From a checkpoint of a small mixture-of-experts model trained on Wikipedia.
Size: width 384, vocabulary 4096, 141M parameters.
Experts: 64 experts in each of 8 layers, 2 picks a token.
Training: a variant of SOAP for the experts, 2150M tokens, 8202 steps.
Below are experts of layer 3 (counted from 0) of a mixture-of-experts language model. Rows are named router (the router's row for the expert), gate (a neuron's input weights, with its number), up (a neuron's input weights, with its number), down (a neuron's output weights, with its number) and show model dimensions 192-287. Each number is 128 + 24 x the weight over its row's rms, rounded and kept within 0 to 255.
After each expert's rows: a language model's description of what the expert responds to. This comes from a sample of Wikipedia text that the model never trained on.

# expert 48
router [121 140 114 134 134 140 123 160 129 119  99 129 107 122 115 105 108 145 141 122 166 103 163 127 114 135 136 123 117 131  89 114 118 124 124 125  93  95 126 140 138 114  94 174 133 130 120 171 119 167 139 113 138 137 146 147 132 135 158 135 172 112 165 165 149  99 119 129 145 144 122 134 152  83 114 163 114 141 116 163 113 134 100 153 190 135 151 138 145 135 110 137 132 124 131 121]
gate0 [169  87 146 153 106  83 153 130 114 120 160 141 144 144  98 146 100 110 121 109 182  82 134 101 126 164 103  86 139 112 148 122 113 103 103 162 123 100 114 118 147  80 167 147 122 153 121 147 140 112 101 112 141 163 102 132 135 131 143  95 130 128 154 136 122 117 117 135 140 113 142 133 112  67  75  95 107 129 108  92 138 140  98 140 156 157 115 161 103 118 135 153 120 130 142 145]
up0 [113  86 134 141 102 189 149 165 134  78 108 119 110 103 163  92 120 103 151 129 140 124 145 133 157 145 139 157  98 101 135 164 135 148 158 120 140 144 113 101 100 197 139 113 159 109 151  92 143 158 201  86 156 124  90 126 113 131 125 142 138 140  83 110 137 170 101 115 105 136 136 133 124 177 111 143 108 145 112 134 135 124 118 143 126 128 127 159 133 104 140 114 182 151 129 120]
down0 [126  80  90 139 122 145 139 134 125 156 154 121  90 138 143 173 177 115 160 137 115 136 113 148 156 131 164 128 157 136  94 191 139 155 128 117 133 120 109 117 182 101 136 184  60 157 126 128 124 101 160 104 134 125 156  98 140 136  87 130 153 113  89 141 141 103 140  90 123 142 121  82 117 132 121 125 125 140 132 119  99  99 170 124 149 125 134 156 113 141 170  58 143 144 118 115]
What it handles: Pieces of sports club, team and place names in football and hockey tables, such as Atlas, Steaua, Chicago, Villarreal CF.

# expert 16
router [112 118  96  88 131 114 103 145 118 141  97 129 114 126 126 105 101 127 127 126 141 142 169  87 163 159 153  95 107 110 104 134 103 145 132  87 134 117 121 137 134 109  65 151 138 139 116 140 103 127  77  81 128 167 136 130  97 119 113 106 127 103 110 179 133 101 130 132 116 154  76 124 130 140 159 119 118 118 128 121 167 149  98 134 114 156 129 166 147 115  78 141 123  96 126  93]
gate0 [143 114 141 145 136 106 126 107 149 125 101 103 111 168 162 118 117 128 101 131 108 114 141 100 151 142 117 149 113 109 110 144 123 129 134 153 125 120 147 150 126  93  94 154 137 103 117 171 156 147 139  98 121 110 112 132 114 121 128 106 151  97 170 131 113 136 152 131 159 158  90 114 124 151 104 123 105 125 140 123 168 126 154 174 136 154 114 149 140 119 123 150 133  76 124 112]
up0 [115 129 115  74 131 123 153 119 124 119  98 171 111 109 173 133 116 136 149 165 127 146  83 134  89 101  90 177 115 127 148  81 126 123 149 146 152 132 110 119 104 168 124 155 130 117 141 133 148 134 142 136 143  98 149 140 132 110 119  79 113 123 157 100  89 127 137 136 173 164 157 108 133 132 120 147 113 103 127 131 110 171 122 125 146 146 120 123 130 113 142 121 154 119 137 155]
down0 [109 148 100 164 143 126 108 141  96 111 141 125 151 102 137 116 159 129 153 177 158 117 145 174 136 147 133 130 141 130  79 146  74 153 121 128 120 141 117  92  99 124 142 130 128 123 124 124 122 147  95 131 155 152 126 116 114 122 118  95 140 180  76 112 136 158 142 167 145 160 110 139 153 163 109 143 133 115 134 120 122 114 116 126 156 182 100 138 127  83 129 102 142 171 123 148]
What it handles: Capitalized words in names of wars, awards, armies and organizations, plus table pipes, such as World War II, Best Revival, Royal Australian Artillery.

# expert 35
router [115 134 115 126 134 174 133 132 100 159 133 126  79 139 115 127 136 149 121 138 169 148 164  56  98 132 134 103 102 133 133  92 103  82 115 131 103 114 174 132 113 119 130  99 145 141 115 143 112 153  91 114 146 142 129 130 121 126 117 111 152 127 131 141 119 117 150 144 154 167 144 168 123 110 117 162 124 160 108 135 145 163 115 158 141 146 148 143 155 128 129 164 123 128 109 161]
gate0 [126 146 112 154 139  92 134 126 123 129 137 124 169 111 101 105 127 142 140 133 163 119 116 122  88 153 102 149 118 140 151 167  94 100 117 109  74  99 144  94 111  74 110  95 155 145  95  91 130 118  82  83 166 160 153  95 138 133 147 100 120 151  82 107  85 142 127 131 122 119 149 109 112 155 112 184 137 100 103 143 179 175 130 111 114  64  86 133 139 102 138 127 130 120 190 166]
up0 [154 146 170 160 116 162 139 124 145 141 114 155 141 119 151 173 159 165 160 119 120 148 125  95 125 115 119 127 153 128  78 129 125 144 140 132 110 158 136 157  97 120 125 101 135 143 120 147  79 143 119 167 138 142  83 123 123 135 128 117 142 145 103 108 136 125 121 114 102 124 121 137 131 108 148  89  89 130 140 127 104 112  92  86 164 153 140 149 102 156 111 166 115 109 117 118]
down0 [138 189 127  47 166 138 101 147 109  96 138 122 137  63  80 124 125 114 133  78 139 127 100 157 150 105 121 118 108  93 124 116 105 107 163 148 161  90 101 109 124 161 162 146 124 141 136  84 113 115 128 155 109 148  98 158  98 103 104 126 150  80 134  82 132 171 111 111 114 111 115 147 157 143 100  95  98 148 175 141 106 113 144 134 137 131  72 114 132 168  91 131 122  89 157 137]
What it handles: Word stems of verbs and nouns for making, designing or studying, after was/is: comp(oser), design(ated), histor(ian), found, author.

# expert 44
router [110 123 123 141 175 164 106 130 102 154 135 153 120 157 127 139 140 150  99  80 153 169 142 102 107 147 104 130 128 163  92 182 106  84 153 133 128 111 123  66 105 147 151 140 127 142 113 185 115 154 144 107 186 122 141 129 113  97 128  92 145 155 108 150 109 131 150 110 119 131  95 202 143 110 171 151 140 159 166 113 131 146  87 202 171  98 131 162 114  96  95 162 122 130 120 177]
gate0 [ 81 152 176  72 141 154 116 150 120 115 112 118 159 146  62 132 173 132 134 119 103 118 162 126 110 149 109 155 147 160  96 148 110 107 143 139 172 102 158 104 137 150 120 120 152 121 111 124 122 158 146 153 142 141 173 132  97  78 127 151 152 168 120 146 156 105 113 135  72 168 132 146 155 115 155 148 125 110 113 122 138 114 101 136 121 121 140 128  87 158 112 136 158 157 139 125]
up0 [136 102  81 164 160 151 144 131 100 177  89 111 113 109 130 172 163  86 113 118 151 135  93 120 107 144 148 131 157 104 131  95 120 145 105 114 178 143 167 143 140 111  87 134 117 112  94 144 112 137 132 124 127 135 126 148 146 136 132 101 123 115 129 153 135 180 157  99 109  97 131 116  99 121 115 122 115 153  99 132  83 150 111 162 149 110 157 143 130 146 142 137 107 134 108 142]
down0 [160 112  78 136 120 108 161 119 108 113 126 147 136 130 127 119  80 144 141  91 138 139 145 129 104 128 131 100 132  87 147  95 132 149  95 120 126 108 168 121 168 108 127 139 148 116 126 118 101 183 114 144 152 100 136 124 126 140 116 106 116 124 107 144 132 122  95 110 131 115 128 118 132 112 138 155 146 108 163 107  89 194 142 148 125 165 147 136 146 188 120 132 145 123  87 145]
What it handles: Word-start prefixes and modifiers before hyphens or stems, such as non-, anti-, upper, post, human, white, plus dashes in tables.

# expert 40
router [ 91 126 111 102 137 139  99 108 139 131 105 169  99 117  92 114 105 167 144  99 146 165 170 106  95 144 162 105 124 163  86 123 115 126 161  99 196 108 146 160 131 125 125 126  88 185 117 118 119 181 100  71 128 159 145 123 122 134 133 114 101 139 121 146 133 130 129 156 140 155  83 118 136 136 165 134 145 156 148 144 160 156 136 138  96 123 141 148 142  87  96 159 103 132 126 124]
gate0 [106  68  84 138  92 148 137 147 109 130 131 147 137 121  82 111 116 106 100 121 145 123 134 167 150 120 122 106 119 126 116 143 137 124 166 134 152 133 113 107 140 122 102 140 120 147 152  84 119 125 136 101 135 146 178 132 147  85 151 106 146 104 139 136 141  86  99 106 107 119 116  94 144 160 139 133 103 104 129 138 164 153 114 128 163 110 174 120 156 106 101 115 124 153  93 147]
up0 [148 122 139 144 137 132  84 150  74 136  98 158 103 156 160 161 145 120  97 109 157 120 174 138  80 164 112 142 106 108 153  89 135 109 110 142 159 142  99 104 114 143 136  93  90 101 153  98 141  92 123 111 127 144  98 170 152 115 134  96 109 171 136 123 114 158 142 176 126 141 126  91  89 109 133 112 128 138 148 130  70 140  78 186  80 114 135 152  86 123 130 102 164 149 170 118]
down0 [150 159 120  77 128 133 104 148 150 104 128 124 119 145 142 183 172  96 143 167 114 140 146 126  88 174 148 118 131 172 162  85 127 126 136 117 115 152 158 162 152 127  94 151 139 154  84 117 147 154 153 106 109 107 141 125  87 136  79 168 139 133 124 122  62 122 149 154 150 138 171  85 119 137 177 143 131 149 141 153 144 159 133 126 154 159 130 138 123 147 182 115 164 126 106 119]
What it handles: Nationality adjectives like British, American, and endings of Indian or Asian names, such as Haryana, Nagara, Hong Kong.

# expert 4
router [ 94 153 142 126 121 134 106 133 113 160  94 133  87 158 101 151 111 163 126 109 119 139 151 116 111 137 139  84 131 114 134 115 106 129 141 126 117 116 141 143 148 152  89 150 146 138 125 133 111 106 127 122 145 131 137 150 119 158 131 130 129  96 163 163 155 153 148 127 158 185 102 101 126 120 155 136 136 136 146 154 140 137 113 200 117 166 125 139 134 107  73 179 108 134 129 106]
gate1 [140  79 118 102 128 131 118 144 116 126 140 147  71 126  94 116  99 113 102 141 149 152 139 175 166 117 154 142  99 146 129 187 161 153 150  89 145 111  92 119  96  96 124 135 150 137 123 144 143  82 111 142 142  94 108 157 133 146 125 104 100 141 123 119 117 138 136 160 131 186 183 114 136 168 124 135 118 142 162 159 143  93  79 148 150 112 129 128 152 115 138 149 151 102 105 137]
up1 [139 101 151 141 110 152 105 141 147 129 208 126 109 147  92 144 138 152 172 125 136 123 131 144 110  71 135 119 122  97 116 101 166 117 144 136 118 119 121 136 112 140 152 148 140 134 144 143 124  96 144 165 110 148 167 130 158 131 147 120  76  96 166 116 114 137 129 116 102 157 124 123 115 116 123 158 147 111 176 133 157 109 152 121  92 138  98 126 170 154 147 149 145 139 161 134]
down1 [137 182  94 163 132 127 151 152  84 126 151 123 153 110 116 118 162 157 110 114 110 102 119 126 136 132 125 144 111 166 107 149 155 153 138  97 134 144 187 139  95 100 165  84 148 116 165 163 126 118 107 153 141 113  67 157  96 142 123 125 107 163 114 138 109 145 150 114 113  88 162  98 154 134 108 144 137 159 147 124 167 110 114 155  76 120 129  94 120 118 113 132 153 111 138 106]
What it handles: Month names in dates, especially inside sports tables and match lists, plus column pipes between numbers, such as February 13, January 1983.

# expert 27
router [103 155 118 111 145 146  94 124 102 138 106 155 126 114  83 113 128 160 141 101 159 155 155 131  84 136 115 137  83 162 110 123 109 115 127 115 156 141 143 143 143  76 121 134 116 159 113 111 127 150 130 109 143 155  88 166 117 134 165 149 146 155 106 171 135 100 123 154 147 154 106 110 123 124  96 161 127 143 137 147 151 155 138 106 100 147 131 155 118 109 127  99 119 106 122 137]
gate0 [ 97 183  88 150 142 130 137 150 114 140 145 117  98 163 101 119 122  85  82  92 113 124 145 134  88 138 111 137 121 165 146 113 180 158  97  98 124 151 107 159 134 123 135 121 114 117 138  66 141 139 124 112 109 142 170 102 158  69 160 133 109 118 143 108 124 144 158  91 116 112  98 128 107  83  98  98 138  97 129 116 159 132 162  89  98 130 109 170 147 147 135 102 126 166 106 130]
up0 [ 97 152 167 123 113  90 141 132 155 133 124 136  95 165  77 131 108 163 117 128 111  81 113 144 157  95 152 100  94 128 138 111 155 105 142 119 117 141 100 151 122  88 167 113 124 117 134 140 138 152  97  98 153 172 127 152 152 106 138 157  85 133 131 120 131 136 162 177  96 104 105 132 123 163  98  95 131 142 130 107 143 137 113 121 110 147 103 136 114 108 124 171  82 165 114 151]
down0 [158 147 123  86 171  75 117 131 109 133 149 113 189 156 108 125 122 136 146 194 120 166 148  98 154  89 144 134  88 112 128 105 169 131 140 163  83 167 141 116 129  71 119 134 109  86 169 113 161 151 102 136 136 147 133 114 141 163 136 148  98 155 124 123  90 112 128  82 152 130  97 110 116 130 120 114 112  97 104 146 135 104 101 157 134 149 116 120 139 128 151 141 113 142 118 146]
What it handles: Auxiliary and copular verbs after a subject pronoun or noun, and infinitive to: was, is, has, would, had, as in it was.

# expert 15
router [100 117 159 115 129 153 100 106 119 112 151 120  94 130 123 151  74 198 157 119 151 167 150 111 119 154 123 161 110 124 155 170 124 121 157  60 142 150 126 134 130 101 157 179 154 128 126 111  65 175 125 121 157 165 152 114 108 100 160  58 119 128 113 169 134 119 148 117 164 113  99 128 144 126 127 147 127 158 133 132 163 125 117 122 179 117 104 170 127 135 118 110 133 109 125 152]
gate1 [145 143 140 122 105  87 128 152 155 139 139 135 130 130 126 114  93 127 135 102 104 100 126 124 122 141 124 137  81 140 107 128 130 120 112  94 111 157  76 132 137 118  90 136 136 166 120 110 117 136 107 155 108 130 152 142  91 100 121  77 127  97 172 158 159 121 148 115 149  97  78 154 130 167 191 172 100 200 145 112 104 101 123 133 157 137 135 131 182 137 123 133 111 169 128  97]
up1 [145  86 163 141  89 155 179 152  85 116 108 125 124  89 154 103 135 143 106 108 108 108 119 111 107 149 150 137  79 106 127 167 114 161 107 137 134 131 123 127 102 120 147 165 108 163 141 114 127 125 107 134  87 168  93 144 111  89 166 144 112 101 107 165 123  96  97  84 121  98 115  88 130 109 156 119 116  93 109 106 116 142 169 143 144 182 109 127 124 115  98 136 128 129 147 174]
down1 [123  67  98 137 153 162 116 139 127 121 174  72 113 108 129 117  93 128 107 142  98 108 124 124 138 162 118  94 179  91 117 105 129 124 113 134 108 155 109 135 130 158 135 139 154 123 123 118 143  89 134 121 162 138 120 166 140 148 119 119 134 139  98 138 113 104 118 105  81 103 120 117 130 137 110 131 139 152 116 108 128 115 170 150  98 143 111  86 136  92 113 103  84 110 131 104]
What it handles: Inner digits of dates, times and figures such as 1936, 12:30, 24; also inner pieces of foreign names like Banu, mujahideen.

# expert 36
router [ 87 138 104 117 124 123 105 139 126 131 119 123 126 136 116 139  91 147 134 107 119 160 149 117 127 154 118 108 117  95  90 102 123 129 117  79 161 108  78 103 147 119 124 144 121 143  96 119 114 111 128 103 140 163 136 141 155 145 167 124 166 103 158 155 146 110 167 133 114 158 103  89 145 119 119 129 108 163 115 129 137 127 116 132  92 143 128 133 177 108 112 140  99 120 125 114]
gate1 [181 125 134 100 119  96 125 102 134  99 152 160 120 129 141 120  65 140 156 139 134 126 150 154 128 111 119 111 121 134 144 156  99 146 128  96 138 125 105 103 136 148 121 159 158  69 111 101 113 152 124  98 129 132 100 101 136 149 152 149 116 124 122 138  89 147 133 101 102 145 125 104 154 149 123 137 147 143 148 158 127 109 164 137 105 100  84 106 204 123 148 127 112 122 131 137]
up1 [130 114  93 123 139 123 167 148 135 123 183 179 148  93  99 116 156 109 149 153 151  98 139 173 125 110 117 108 137 125 149 157 130 127 117  73 123 104  90  79 122 126 151 129 141 145 143 153 121 139 126 122  82 131 158 116  99 158 106 148 124 140 144 129 174 108 143 125 163  93 146 120 124 105 144 124 113 126 178 157 177 118 122 104 124 159 135 137 127 100 143 155 171 134 152 133]
down1 [102  90 147 132 138 171 107  92 140 118 162 141  83 103 152 146 136 105 129  87 136 121 129  83 146  72 127 127 135 142 105 111 123 174 139 106  86 115 157 143 124 115 132 130 136  96  95 137 103 131 133 100  88 140 128 156 105 165 136 156 128 128 150 140 152 115 164 118 177 125  96 129 113 132 115 136 146 145 132 124 179  73 120 130 104 132 140 149 135 111 136 104 109 138  96  94]
What it handles: Single capital letters that start a name, usually surnames or place names, such as G in Ginsburg, P in Pakistan, F in Figueroa.

# expert 47
router [113 136 140 111 143 137 116 127  80 151 116 137 152 144 122 132 161 148 149  73 170  66 162 121 144 129 156 136 113 120 115  87 105 134 120 120 169  92 102  91 159 134 136 153 116 158 122 133 129 126 119 100 136 125 149 112 124 135 126  95 124 143 159 151 117 122 152 127 106 171 113 111  88 155 178 154  98 144 156 131 146 133 121 170 180 137 147 123 129 129  68 113 111 123  90 108]
gate1 [154 133 125 108 109 137 119  97 102 107 153 135  68 117 151 101 128 138 158 155 121 113 119 150  90 130 158  86 103 149  98 125 122 153 157 157 136 113 133 118 113 107 109 148 137 112  87 103 145 128 124  86 167 118 122 115  74 110 118 100 117 112 174 119 187 145 105 138 139 152 162 131 155 145 131 115  96 180 126 118 106  90 117  57 135 117 156 152 110 102  99 158  83 106 157 144]
up1 [116 150 118  97 162 139 105 134 122 186 137 111 148 126 100 109 144 137 149 167 139 143 178 147 134  92 110  93 161 112 118 108 130 132 166 172 123 103 109 121 156  94 137 153 106 155 127 144 156  65 102  74 136 134 141 147 128  97 124 164 150 144 120 146 165 126 100  98 118 111 140 101 188  83 115 163 110 137 123  94 158 154 120 151 128  95 138 108  60 114 125 154 121 159 130  94]
down1 [ 60  92 136  85 131 138 127 114 111 134 120 116 126 146 133 111 122 119 106 104 122 142 112 131 141 121 132 154 104 115 131 137 151 150 148 130 110 157 111 175 171 112  82 122 161 163 158 161  61 122 123 158 147 127  89 149 181  85 119 132 129 135 128 104 124 105  96 180  72 155 105 129 151 125 124  96 154 132 139  70 136 125 148 113 139 137 132 136  88 111 164 135 130 164 117 119]
What it handles: The word out and win/lost words in sports match records, plus lone lowercase letters like d, c, b and digits in score tables.

# expert 62
router [124 155 143 130 127  97 124 138 108 143 119 141 121 148 130 128  81 152 135  58 116 152 155 117  83 171 143 121 123 142 132  74 104 141 118  79 138 100 129  47 139 156 164 160 116 127 122 112 144 165  76 126 133 127 130 114 129 144 135 104 145 129 120 154 158 116 151 127 121 155  95 102 162 130 152 137 101 147 126 142 136 125 127 132 157 136 164 146 151  95  76 180 147 102 116 123]
gate1 [137 182 141 145  81 116 139 147 101 116 123 115 108 132 123  69 116 111 145 105 162 155 125  93 138 117 152 122  77 117 133 131 118 111 149 114 143 100  86 153 152 112 124 171 114  96  97 144 164 118  81 120 123 133 100 106 140 135 131 112 115 155 173  89 107 207 149 122 129 125  71 106 172 144 117 119 124 192 130 134 108 122 125 102 152 175 111 118 101 124  92 115 122 128 125 130]
up1 [ 88 116 187 113 131 131 133  83  93 137 120 127 124  77  95 119 111 102 123 128 113 110 157 126  96 109 115 136 152 141 178 118 157 132 135 156 129 147 116 102 105 107 142  98 112 129 122 117 120 114 119 152  86 124 132 141 119 133 172 110 113  94 110 134 115 145 126 106 125 147 142 194  90  94 124 121 117 141 100 130 168 148  99 175 138 108 135 138 124  93 136 128 130  97 135 132]
down1 [114 148 110 127 131 111 167 126 111  74 120 152 111 123 141  98 113  97  87  80 145 139 122 146 174 156 111 131 127 183 127 118 127  96 149 148 154 116 116  89  98 125 104 139 113  97 135  75 123 147 125 116 125 117 127 164 153 116 129 138 157  93 154 136 152 128 168  70 138 152 140 148 103 142 159 127 122 101 140 120 132 100 103 135 127 149 123 129 168 153 186 113 107 171 136 101]
What it handles: Single capital letters or short capital pieces starting names, codes or abbreviations, such as K in Kiwoom, MA, NE, plus stray digits.

# expert 19
router [ 90 162 125 128 193 106  82 175  90 115 126 141 123 142 127 121 121 140 181  82 179 121 156  75 138 149 134 106 123 143  92 103 124  85 121  84 142 138  69 130 141 127 131 133 132 119  98 121 106 120 131 159 119 131 137 102 137 152 157  69 123 118 147 122 154  86 163 126 128 127 110 127 102 139 167 164  87 120 121 133 171 149 122  87 134 158 140 131 149 118 115 148 116  99 136 128]
gate1 [117 145 147 112 167 130 120 141 141 160 163 115 180  99 102 145 113 115 125 132 167  98 132 126  68 140  78 152 159 165 155  92  90 114 111 156 120 115 125 130 142 135  68 127 141 136 106 135 169 109 169 133 140 145 151 139 122 150 176 119 115 161 116 147 149  69 142  84 135 114 128  90  90 138 117 140 111 136 120 146 144 146 124 129  84 160 125 115 163  99 118 113 110 114 132 153]
up1 [ 85 129 141 101 141 126 128 135 168 136 164 122 128 110  79 196 176 152 155 120 153 159 142 122 113 138 150 142 145 170 143 129 107 135 165 164 143 145 129 198 112 169  91 133 124 148 141 163 119  89 165  88 178 142 144 129 131 164 132 112 146  70 116 126  74 151 124  91 117 136 135  94  99  78 119  92 114 117 141 126 158 149 161 127 138 121  93 130 151 130 138 116 120 183 101 157]
down1 [181 134 107 115  96 105 103 122 116 133 130 131 132 174 106 152 146  73 110 110 122 155 112 162 144 142 165 156 121  83 120  77 128 103  85 120 115 120 103 109 129 107 121 115  92 130 125 102  98  64 134 172 105 140 100 154 163 115 151 153 109 174 108 117 177  79 122 151 142 134 123 131 125 135 110 169 154 155 134 129 117 121 161 120 146  94 151 114 144 173  76  77 148 113 170 126]
What it handles: Last digit of four-digit years in sports and music lists (201-3, 198-3), Roman numerals II and III, and some word endings.

# expert 41
router [109 134  98 144 156 141 123 139 133 152  92 136 114 126 105 118  85 163 116 131 178 119 141 116 101 151  94 121 102 145 118  90 127 135 150 131 117  89 137 119 133 157 149 125 104 134 120 126 108 131 143  95 162 155 132 107 157 130 154 143 120 127 139 120 168 123 175 132 160 133  97 149 124 109 138 139 114 146 151 121 108 129 130 157 154 159 130 153 166  92 100 156 104 125 130  90]
gate0 [153 113  95 168 141 112 177 115 140 108 132  79 137 165  89 172 122 117 134 124 127 171 139 106 145 133 109 138 165 108 138 154 142 125 160 152 115 126 110 136 141 162 154 154 124 105 128 170 149 159 135 150 151 159 158 127 115 114 166 152 116  65 141 149 144 118 157 157  84 109 116 169 149 161 144 115 130  81  83 159 143 159 109  96 101 134 154 146 140 118 151 161 109  89 105 144]
up0 [100 158 138 101 135 126 123 119 120  79 113 138 118 171 139 175 159 104 117 110 100 131 124 139 134 111  72 154 141 129 130 148 121 136 104 147 123 153  96 115 170 131 166 120 141  62 117 123 138 139 137 117 122  92 120 129 147 156 156 101 129 131 162 139 148 115 137 150 102 139  78 120 113 118 147 122 122  93  96 134 109 109 199 111 106 108 162 141 126 125  89 157 134 109 130 113]
down0 [115 103 124 190 134 127 113  96  98 157 130 146 159 121 133 129 117 169 124 154 111  93 158 137 112 134 130 150 135  93 106 119 144 100 115 141 110 122 124 126 149 129 144 133 143 147 129 135 161 120 120 177 125  86 128 122 120 113 140  94  84 129 131 119 143  92 117  99  89 128 154 114 125 122 127 153 167 124 124 147 139 103 167 143 146 136 131  95  87 155 157 117 158 103 118 120]
What it handles: First names and name-opening fragments after an initial capital, in cast lists, squads and goal scorers: San, Jean, G-ian-ni, Y-os-hida.

# expert 9
router [103 115 116 131 149 127 128 161 106 162 130 123 106 140  82 113 160 141 139 129 166 136 160 146 153 169  95 148 130 101 104 125 127 139 138  81 135 125 112 159 131 104  61 138  82 156  96 176  96 149 138 111 158 156 134 172 105 117 155 112 114 148 151 147 118 104 141 158 126 100  92 127 102 102 132 168 115 108 131 126 143 155 137 148 103 150 109 147 120 104 131 116  89 123 113 142]
gate1 [132 107 109 149 149 135 137 105 130 132 161 169 123 110 108 144 107 159 134 122 159 138 131 127 127 185 119 125 128 131 154 130 108 160 155 157 132  95 121 126 147 124 132 119 106 131  64 130 131 128 122 154 158 165 142 120 146 128 129 112  85 123 141 135 136 129 121 103 159 152 144 100 117 121 145 139 138 140 134 133  88  97 110 160 124 116 112 153 134  95 106 109 140 115 147 144]
up1 [131 169 139 100 113 113 145 131 141  83 153 106 128 112 150 134 148 116 141 121 106  81 137 105 127 107 102 168 117 134 129 121 133 107  94 145 141 185  96 151 120  81 133 135 131 125 176 137 120 139 130 151 125 115 116 119 104 105 148 149 177 133 101 129 123 138 115 129 120 143 129 164 133 128 139 107 120  96 134 136 141 145 111 117 130 151 153 108 132 143 151 142 142 101 130 109]
down1 [120 114  97 122 152 138 158 175 128 113 128 135 113 140  80 120 169 133 182 157 180 126 155 121 125 159 147 178 120 107 140 104  94 157  95 136 147 147 164 110 174 140 110 122 105 133  91 150 116 175  83 132 104 106 135 140 128 134 118  97 160 141 146 134 103 123 107 132  91 139 151 128  98 111 156 118  75 118 113 113 116 107 129 117 135 140 131 131 144 159 154 123 149  70 166 127]
What it handles: Joining words and list separators between items: and, or, slash, ampersand, semicolons, and table pipes after names, as in Dollaway and Belfort.

# expert 24
router [125 178 119 161 135 134 104 146 146 120 127 195 123 145 129 130 152 147 151 137 102 137 159 128  99 145  77 107  94 164 106  98 111  92 153 130 141 123 119 139 160 122  89 162 130 148 108 126 125 125 106 126 131 117 137  95 105 138 140 132 117 108 138 158 128 146 164 131 138 140 131 141 154 147 153 137 135 148 117 122 136 146 134 187 137 150 142 148 127 101 106 180 101 109 122 159]
gate0 [ 81 101 148 131 180 161  96 157 121 129 138 170  84 124  94 111 135 127 138 137 118 171 159 106 137 125 182 131 171 122  96 132  67 127 143 109 135 107 135 167  91 140 143 143 119 158 117 129 152 138  93 125 167 108 151  88 134 157 163 140 108 144 129 143 157 104 120 116 107 140 128 146 179 135 129  74 130 125 181 125 202 135 164 100 137 141 136 150 103 127  87  41 133 134 145  95]
up0 [ 85 179 144 109  96 193 127 138 111 128 142 106 121 131 100 101 141 127 164 110 117 120 121 158  93 119 103 168 148 143 137 138 129 156 152  90 122 139 123 109 101 150 115 136 113 121 119 120 133 164 121 125 100 101 161 115 176 121  95 141 121 150 133 170 171 116 128 132 148  98 124 132 151  87 121 101 143 132 130 152 147 115 119  84  77 114 149 124 126 127 122 143 166 128 156 145]
down0 [137 104 168 132 131 132 141 131 146 141  81 115 125 150 126 136 116 102 160 153 109 162 131  96 107 148  34 128 145 153 119  73 122  82 120 118 119 119 110 114 134 123 127  89 110 130 117 110 144 110 104 173 100 151 132 120 186 142 173 138 138 119 160 147 136 114 108 125 104 115  75 128 120 127 141 110 116 144 110 112 162 134 112 107 125  91 100 153 158  93 119 123 165 125 154 114]
What it handles: Digits and decimal points in decimal coordinates, such as 34.048, plus word-internal pieces like -oph- in bacteriophage and -ag- in diagrams.

# expert 18
router [ 95 113 124 110 138 149 112 142 120 160 130 100  56 169 105 115 135 149 174 118 147 123 145 106 129 122 144 105 127 133 122 114 106 125 142 115 119 115  93 187 145  87 106 165 132 117  78 178 102 114 133  87 130 162 119  73 118 141 148 116 173 104 134 167 145 158 151 144 141 126  87 122 139 112 120 155 134 148 128 135 131 132 145 143 134 156 115 157 133  99 104 114  85 124  71 130]
gate1 [119 156 150 107 115 105 145 139  33 163  76 162 121  97 100 103 154 129 169 125 124 138 142 140 102 122  82 106  98 169 112 119 128 133 133 120 150  89 145 142 129 108 133 123 130 169  97 122 152 109 111  70 140 117 136  88 121 119 116 146 152  98 112 147 150  91 111  85 175 117 114 129 122 113 128 121 141 150 141  96 133  81 130 132 118 142 108 130 114 174 122 133 146 124 117 138]
up1 [100 118 157 152 112 132 105 157 144 122 130 111 100 172 156 145 153 131 138 137 120 126 150  82 134 121 152 162 135 102 156 145 156 112 123  46 103 139 116 129 105 174  99 160 145 131 127 127  81 144 114 163 112 131 111 140 141 135 129 141 103 133 158 133 111 147 129 165  93 112 142 162 142 123 173 122 105 121 132 151 119 165  84 138 182 112 138 104 150  83 153 125 113 138 126 147]
down1 [118 115 144 121 130 135 105 121 120 116 119 108 105 146 168 139 107 110 151 104 151 155 121 107 137 144 173 102 113 100  71  84 124 133 155 105 125  90 138 116 137 103 130 126 132 140 126 143  98 147 113 123 130 176 105 107 131 161 119 133 111  84 122 117  86 122  81 162  94 123 134  93 116 170 135 151 131 103 141 121 146 119  72 162 121 151 172 104 165 159 109 104  95 103 103 116]
What it handles: Digits deep inside large numbers and decimal coordinates, such as 26,295,000, plus words like million, km, where, so, allowed.

# expert 33
router [118 114 133 101 111 171 120 150 107 121 101 140  76 127 134 143  98 158 121 114 168 143 161 152 130 150 111 101  85 131 144 112 106  90 130  92 124 128 151 105 177 126 107 161 138 131 131  85 118 130 111 108 147 118 138 143  85 129 155 109 144 116 103 174 124 144 168 116 111 143 109 113 163 143 111 138 126 145 123 123 140 165 120 117 139 147 143 139 145 125  84 175 133 113 117 125]
gate0 [140 124  83 142  85 110 115 119 116 140 148 143 154 184 114 113 143 165 114 136 122 126 163 124 134 161 181 118  90 142 113 133 121 167 110 120 158 142 127 150 120 161  96 104 143 144 131 119 145 155  87 143 110 143 112 162 149 111 121 126 130  91 127 135 129 149 126 150  80 166 129  82 117 113 140 142 142  94 124 179 162 139 114 138 118 128 124 137 136 152 109 129 110 100 135 124]
up0 [101 146 137 144 154 124 157 123 103  93 112 124 138 125 152 136  91 130 160 118  82 161 152 128  98 117 116 103 163 128  97 130 136 122 129 127 124 152 148 102 132 117  99 137 127  88 151 140 149 140 130 157 150 118 158 120 174 127 131 101 123 152 107 108 169 102 126 128 156 127  67  87 120 113 136 175 175 123 140 125  76  72 121 107 134 130  82 176 132 107 111 118  97 135 100 119]
down0 [173 171 142 150 116 127 162 139 126  69 142 107 171 125 127 144 102  77 175 121 117 159 192 152 148 159 139 143 134 137  82 147 122  98  90 124  85 125 125 115 113 119 110 140 116 148 100 139 112 132 146 112 137 159 117 139  81 119 119 114 110 140 136 106 102 151  84 141  97 145 124 138 127 156 167 124 128 147 147 157 121 135  90 113 112 130  97 112 142 103 130 150 123 140 123 129]
What it handles: Endings that finish nouns, such as -ion, -ation, -ness, -ability, and f in grief, Surf; also whole abstract nouns like death, health.